config.toml
n_experts = 64
experts_per_token = 4
router_score = "softmax"
init_std_router = 0.0399
lr_router = 0.000738
head_dim = 96
vocab_size = 8192
tie_word_embeddings = false
parallel_block = true
init_std_qkv = 0.0426
init_std_down = 0.0
final_lr_fraction = 0.0
z_loss = 0.0001
dataset = "wikipedia_en"
Below are experts of layer 2 (counted from 0) of a mixture-of-experts language model. Rows are named router (the router's row for the expert), up (a neuron's input weights, with its number), down (a neuron's output weights, with its number) and show model dimensions 0-191. Each number is 50 + 15 x the weight over its row's rms, rounded and kept within 0 to 99.
After each expert's rows: "comes before" lists some tokens at least twice as common just after its tokens as in all text; "comes after" lists some tokens at least twice as common just before its tokens as in all text. This comes from a sample of Wikipedia text that the model never trained on. Tokens count by the router's weight.

# expert 53
router:65 47 39 43 27 46 42 69 57 54 35 55 44 47 47 36 53 63 45 57 39 47 24 62 66 36 28 76 65 44 29 65 37 53 72 64 51 44 47 47 60 62 42 38 56 61 34 64 40 66 34 62 74 46 39 69 72 51 21 73 39 60 47 40 36 68 47 48 28 81 46 39 43 60 46 41 31 58 21 45 52 69 62 70 75 48 38 69 43 75 50 38 60 52 37 32 61 69 66 62 78 28 46 63 37 32 65 90 33 59 64 39 34 61 53 39 68 20 69 36 42 52 51 45 74 54 25 46 39 44 65 35 46 43 49 70 61 31 59 75 57 74 37 65 42 51 16 25 66 39 36 45 70 30 64 60 30 36 60 52 56 42 37 53 38 45 44 30 51 46 26 81 51 26 33 47 78 44 65 79 41 48 35 55 67 38 46 79 70 43 26 51
up0:52 58 63 41 41 54 33 70 58 37 52 56 39 60 23 58 10 68 67 62 47 75 68 46 55 50 72 42 62 56 49 17 38 66 57 19 69 57 44 65 57 62 39 36 57 44 57 41 65 48 73 37 56 39 51 53 09 46 51 72 70 46 28 17 25 34 66 37 47 70 50 60 03 64 48 62 51 62 35 23 54 50 65 47 45 45 39 45 55 60 77 80 64 42 53 44 54 46 54 50 58 53 72 24 35 49 35 37 39 45 73 55 80 68 65 52 60 62 48 53 39 45 67 34 27 45 73 34 70 50 81 63 57 43 55 58 23 27 38 20 33 29 63 75 49 41 56 63 48 24 36 52 49 48 15 37 32 21 48 50 41 32 52 36 45 55 52 60 38 60 58 50 61 51 61 49 51 55 54 42 60 62 47 64 65 48 40 29 25 44 29 33
down0:09 31 40 38 42 38 68 36 43 46 70 31 54 57 74 38 62 42 38 44 50 40 10 76 67 28 26 16 54 32 48 44 59 36 51 52 62 58 27 42 22 54 43 45 33 25 26 48 28 62 28 54 47 35 61 40 34 57 54 51 60 69 72 57 68 51 67 57 51 46 75 72 71 63 46 53 49 48 55 60 64 32 56 57 44 36 65 56 67 73 29 18 59 34 25 48 31 42 37 48 61 37 38 58 28 21 35 45 36 48 55 29 48 47 67 44 59 46 71 19 75 64 39 36 47 63 77 58 55 57 58 34 74 57 66 70 44 38 34 50 23 55 59 32 28 45 43 27 68 63 25 64 50 62 75 39 55 70 63 22 70 62 40 67 69 33 49 45 45 54 57 80 52 45 67 60 40 55 38 58 64 53 62 46 40 63 35 52 68 42 51 46
comes before: "|", ",", ".", "–", " with", " for"
comes after: " |", "|", ";", " on", "ame", " Team"

# expert 23
router:60 48 33 19 62 28 48 59 54 73 60 40 70 71 40 62 38 47 68 51 54 40 43 22 45 51 65 73 17 41 36 56 37 63 31 33 53 42 49 65 44 49 58 56 50 55 47 40 55 48 36 37 76 36 53 57 31 85 32 39 69 60 65 56 34 62 29 35 64 48 36 64 37 70 45 26 29 32 74 30 62 54 50 49 56 09 61 60 45 55 58 56 50 72 63 49 27 51 51 31 49 30 51 22 30 43 43 38 28 44 73 73 48 52 54 62 60 64 52 23 76 46 37 31 24 58 81 63 54 84 50 38 67 55 41 54 44 41 50 19 70 36 58 66 53 71 37 38 43 55 32 79 70 51 63 89 62 27 66 36 45 55 45 51 73 39 63 61 43 57 44 32 33 38 41 33 62 53 58 40 39 37 42 70 59 41 75 56 65 69 40 59
up1:65 35 35 29 61 62 50 51 71 65 53 69 57 58 57 30 52 46 61 81 44 39 66 42 68 75 45 70 39 55 64 28 27 36 46 43 53 51 65 64 48 40 38 55 65 45 79 39 36 00 58 23 47 58 80 68 54 85 38 30 64 35 50 63 69 72 44 60 63 28 34 63 47 59 61 32 53 32 55 41 24 61 46 12 54 70 44 61 66 34 60 72 54 56 46 45 54 57 52 60 57 47 44 50 15 33 21 25 52 51 56 64 66 41 50 36 47 41 41 44 52 40 34 39 69 63 71 37 38 70 58 29 50 78 59 68 55 60 46 48 67 66 52 59 55 47 94 66 45 35 55 65 56 50 23 38 29 42 60 49 41 62 46 49 51 33 65 35 51 29 49 38 48 62 24 51 55 60 67 74 35 42 37 38 86 57 40 52 73 35 63 38
down1:41 57 55 35 49 54 34 45 67 50 38 46 43 58 47 48 89 44 52 38 29 67 59 57 42 63 31 55 43 12 55 48 49 71 61 56 64 52 28 36 58 56 68 57 56 73 66 67 64 64 49 17 74 48 38 50 43 61 46 41 53 54 68 28 38 46 41 46 36 27 48 50 62 65 31 33 45 61 65 34 55 27 85 71 48 56 66 57 19 49 48 43 29 35 43 46 49 71 64 71 52 22 57 48 42 64 40 38 74 52 50 76 62 39 40 58 65 74 35 39 51 29 52 38 47 31 53 72 28 39 13 30 54 76 59 65 36 37 76 81 38 62 39 31 51 56 42 99 60 40 64 74 69 58 64 41 45 49 55 50 52 65 27 53 38 52 35 27 16 32 59 31 64 63 70 44 22 68 36 60 52 40 64 62 43 40 36 46 45 48 37 52
comes before: "-", "|", " |", "  ", "\n", " 0"
comes after: " |", "-", "  ", "|", " 1", "\n"

# expert 62
router:37 47 45 40 43 54 48 89 76 56 66 64 64 15 42 32 48 52 67 38 76 71 36 46 35 69 27 50 27 37 44 62 70 66 45 24 72 32 33 38 56 37 15 56 22 42 52 61 36 44 50 47 46 61 38 73 72 35 59 54 29 50 88 23 77 29 70 50 68 57 56 33 37 60 80 51 26 45 68 77 37 61 39 46 79 55 47 70 46 48 52 64 18 48 40 40 41 49 42 50 64 68 59 43 66 70 72 32 59 49 52 52 34 61 42 60 50 43 50 51 61 60 61 48 45 30 54 62 34 71 89 81 58 60 44 56 55 48 76 57 69 78 36 39 26 44 63 36 47 39 32 42 37 52 45 49 27 54 55 60 47 67 36 34 49 21 50 78 61 50 56 61 53 61 69 42 47 51 49 57 34 45 60 59 35 36 44 49 55 26 50 58
up0:47 60 68 59 43 78 70 49 72 50 39 80 22 51 37 76 28 54 70 30 53 61 55 70 48 32 52 50 59 57 70 68 49 46 70 60 48 34 45 45 63 46 26 73 68 62 61 42 46 63 40 40 39 48 52 25 29 26 65 53 62 38 48 41 54 64 73 34 67 54 76 56 33 54 38 48 75 59 35 67 12 37 99 45 54 44 51 61 22 57 52 69 23 53 55 33 47 27 85 41 42 61 33 41 71 54 53 56 53 29 57 43 39 51 50 43 43 77 70 35 36 37 63 58 62 24 57 50 67 44 20 54 36 26 49 54 55 40 46 69 36 34 77 22 52 52 39 48 62 36 63 43 27 52 58 59 28 32 55 39 41 64 49 55 57 79 18 56 46 35 47 60 40 35 27 48 44 31 71 42 47 48 46 43 59 45 65 58 67 34 48 40
down0:53 70 35 59 45 50 63 63 49 18 36 28 66 78 50 41 85 34 52 49 44 42 63 09 57 75 54 62 57 29 39 58 30 54 38 46 43 50 68 46 47 57 51 48 39 20 38 41 28 16 59 47 61 34 37 37 51 65 56 46 36 65 78 68 44 46 35 64 46 61 31 42 47 62 62 50 64 48 72 39 88 58 26 21 35 66 59 54 48 31 40 44 86 47 66 44 43 62 41 37 56 45 51 38 65 29 61 60 43 94 46 70 70 33 64 56 62 28 41 54 69 53 44 59 46 42 43 36 37 63 71 54 63 53 52 35 42 50 32 44 71 50 37 81 42 54 55 59 46 60 49 54 22 42 48 66 56 43 36 64 39 20 46 63 58 53 88 36 48 41 76 55 46 32 59 38 83 55 50 38 36 24 48 73 42 36 53 38 44 69 26 46
comes before: " |", ",", ")", "–", ".", "0"
comes after: " |", ",", "–", " (", "|", " in"

# expert 34
router:68 29 64 53 74 60 49 53 72 68 70 44 67 35 53 56 32 49 66 62 85 45 43 41 57 62 36 37 49 47 49 39 48 56 46 25 53 60 31 33 73 54 09 45 46 35 47 59 27 36 70 42 71 61 53 78 11 26 78 58 51 45 70 28 47 81 74 43 43 52 66 71 73 48 70 39 41 69 52 76 43 52 32 59 29 70 63 64 52 57 71 40 21 51 57 48 58 33 41 43 68 65 46 73 47 54 77 34 56 51 63 49 14 50 55 48 41 42 65 43 71 30 33 57 39 46 30 46 24 36 84 47 75 77 37 39 53 59 60 41 68 37 56 50 28 20 45 45 51 29 68 70 51 52 56 43 50 44 30 47 35 50 71 62 56 41 45 68 50 53 38 60 73 67 39 31 58 32 62 62 53 41 30 56 56 55 48 25 45 41 39 50
up0:55 48 34 53 59 54 48 28 56 52 57 39 56 70 56 52 37 44 35 36 25 63 36 30 39 50 44 40 50 46 32 37 76 43 70 16 43 49 67 58 51 66 23 32 51 68 48 55 64 19 49 43 32 54 59 52 70 46 47 31 31 63 20 72 40 54 66 52 36 82 57 44 22 49 60 56 78 71 51 59 46 39 40 69 74 60 08 64 55 56 59 43 69 52 35 72 32 67 43 28 58 60 44 44 43 45 57 36 64 50 63 37 38 77 35 76 76 20 46 38 39 50 37 58 48 41 44 20 40 26 61 46 41 52 90 61 69 45 53 42 62 43 44 36 61 46 55 77 53 26 36 30 53 74 56 57 58 49 25 47 57 42 79 42 33 67 43 64 28 61 49 65 65 44 30 65 74 45 65 49 50 41 61 31 26 67 54 19 37 22 47 46
down0:31 20 49 62 44 52 46 53 56 60 46 55 45 51 77 47 46 54 25 56 45 28 46 64 50 36 42 69 65 60 50 57 70 54 52 28 31 38 78 28 34 63 37 35 51 49 28 69 50 57 31 53 55 40 55 38 64 65 27 42 63 50 24 43 28 54 56 61 63 31 33 30 61 62 54 27 29 44 20 55 33 50 37 42 55 62 51 63 76 50 52 97 54 62 40 51 44 42 29 39 35 35 39 45 56 90 63 67 64 34 54 55 47 61 56 49 12 48 57 37 49 89 42 39 60 47 34 65 55 52 60 64 36 63 36 59 45 61 59 47 24 27 48 49 32 55 29 61 62 43 37 34 32 56 26 52 63 53 43 49 64 39 92 18 53 36 47 67 51 66 55 48 51 40 38 59 50 63 59 48 99 67 27 43 41 38 68 30 38 60 74 32
comes before: " |", ".", "–", ",", ")", ";"
comes after: "–", " |", ".", " (", ";", " $"

# expert 6
router:55 63 26 30 26 74 53 20 63 52 27 39 48 71 37 83 22 55 75 50 41 52 44 45 79 30 55 33 16 38 61 43 59 57 45 63 61 50 70 22 60 45 42 44 59 62 58 37 33 45 75 64 53 46 45 53 53 48 48 58 41 81 33 43 46 49 54 69 44 34 19 52 75 34 66 39 21 18 35 49 56 67 47 44 59 50 36 62 54 63 61 56 47 34 47 50 67 46 88 59 46 40 30 37 47 61 41 51 30 29 39 85 42 36 54 29 62 47 68 26 74 44 46 32 49 43 63 72 80 48 64 50 38 66 40 48 28 50 72 41 38 48 81 48 36 63 46 21 59 60 28 52 43 76 35 29 54 51 62 53 21 37 58 42 30 48 45 49 10 51 55 27 36 56 53 25 54 42 50 42 49 32 54 67 52 46 47 37 61 40 51 48
up0:53 61 41 62 27 51 43 54 38 47 53 42 43 61 45 33 51 46 35 38 41 87 52 60 63 49 41 59 38 73 55 37 38 33 45 43 30 36 57 31 51 53 52 86 43 88 68 75 46 44 51 44 30 82 43 47 61 58 34 62 94 34 35 59 38 40 68 74 43 57 31 72 55 38 60 69 40 49 57 43 53 39 29 42 60 22 58 42 47 44 43 39 36 41 26 68 45 47 42 26 30 19 44 39 56 21 56 27 52 46 40 57 23 62 39 36 26 29 53 66 54 50 54 40 05 46 65 54 54 60 53 32 56 50 37 43 32 30 61 46 75 33 34 71 62 71 29 65 47 60 21 43 57 56 47 63 46 20 25 38 55 45 35 67 29 70 56 60 51 46 69 69 74 80 39 51 74 55 58 46 51 64 58 45 62 65 38 65 44 64 61 27
down0:43 42 43 44 56 51 74 53 51 59 43 55 57 51 50 53 50 55 64 58 30 49 61 45 68 69 71 47 38 27 55 36 40 48 48 49 45 48 40 53 70 21 62 58 58 63 66 78 66 47 57 20 51 37 67 58 75 48 39 60 34 64 54 31 46 49 71 55 24 38 52 53 66 22 57 44 49 36 41 65 31 45 37 60 64 39 51 60 56 61 48 62 44 45 26 32 46 77 46 52 35 29 70 67 45 54 45 32 37 65 42 76 38 27 52 44 44 22 34 41 55 19 27 57 18 53 48 30 31 38 61 49 86 78 58 43 73 63 38 54 33 06 40 44 56 39 49 42 33 58 69 74 71 46 20 48 30 41 60 18 20 46 64 48 21 79 48 40 48 41 34 45 23 29 61 48 54 51 25 50 28 34 34 65 53 34 43 37 29 84 55 37
comes before: " |", " States", " of", ":", ";", "'"
comes after: " |", " the", "|", ",", "-", ";"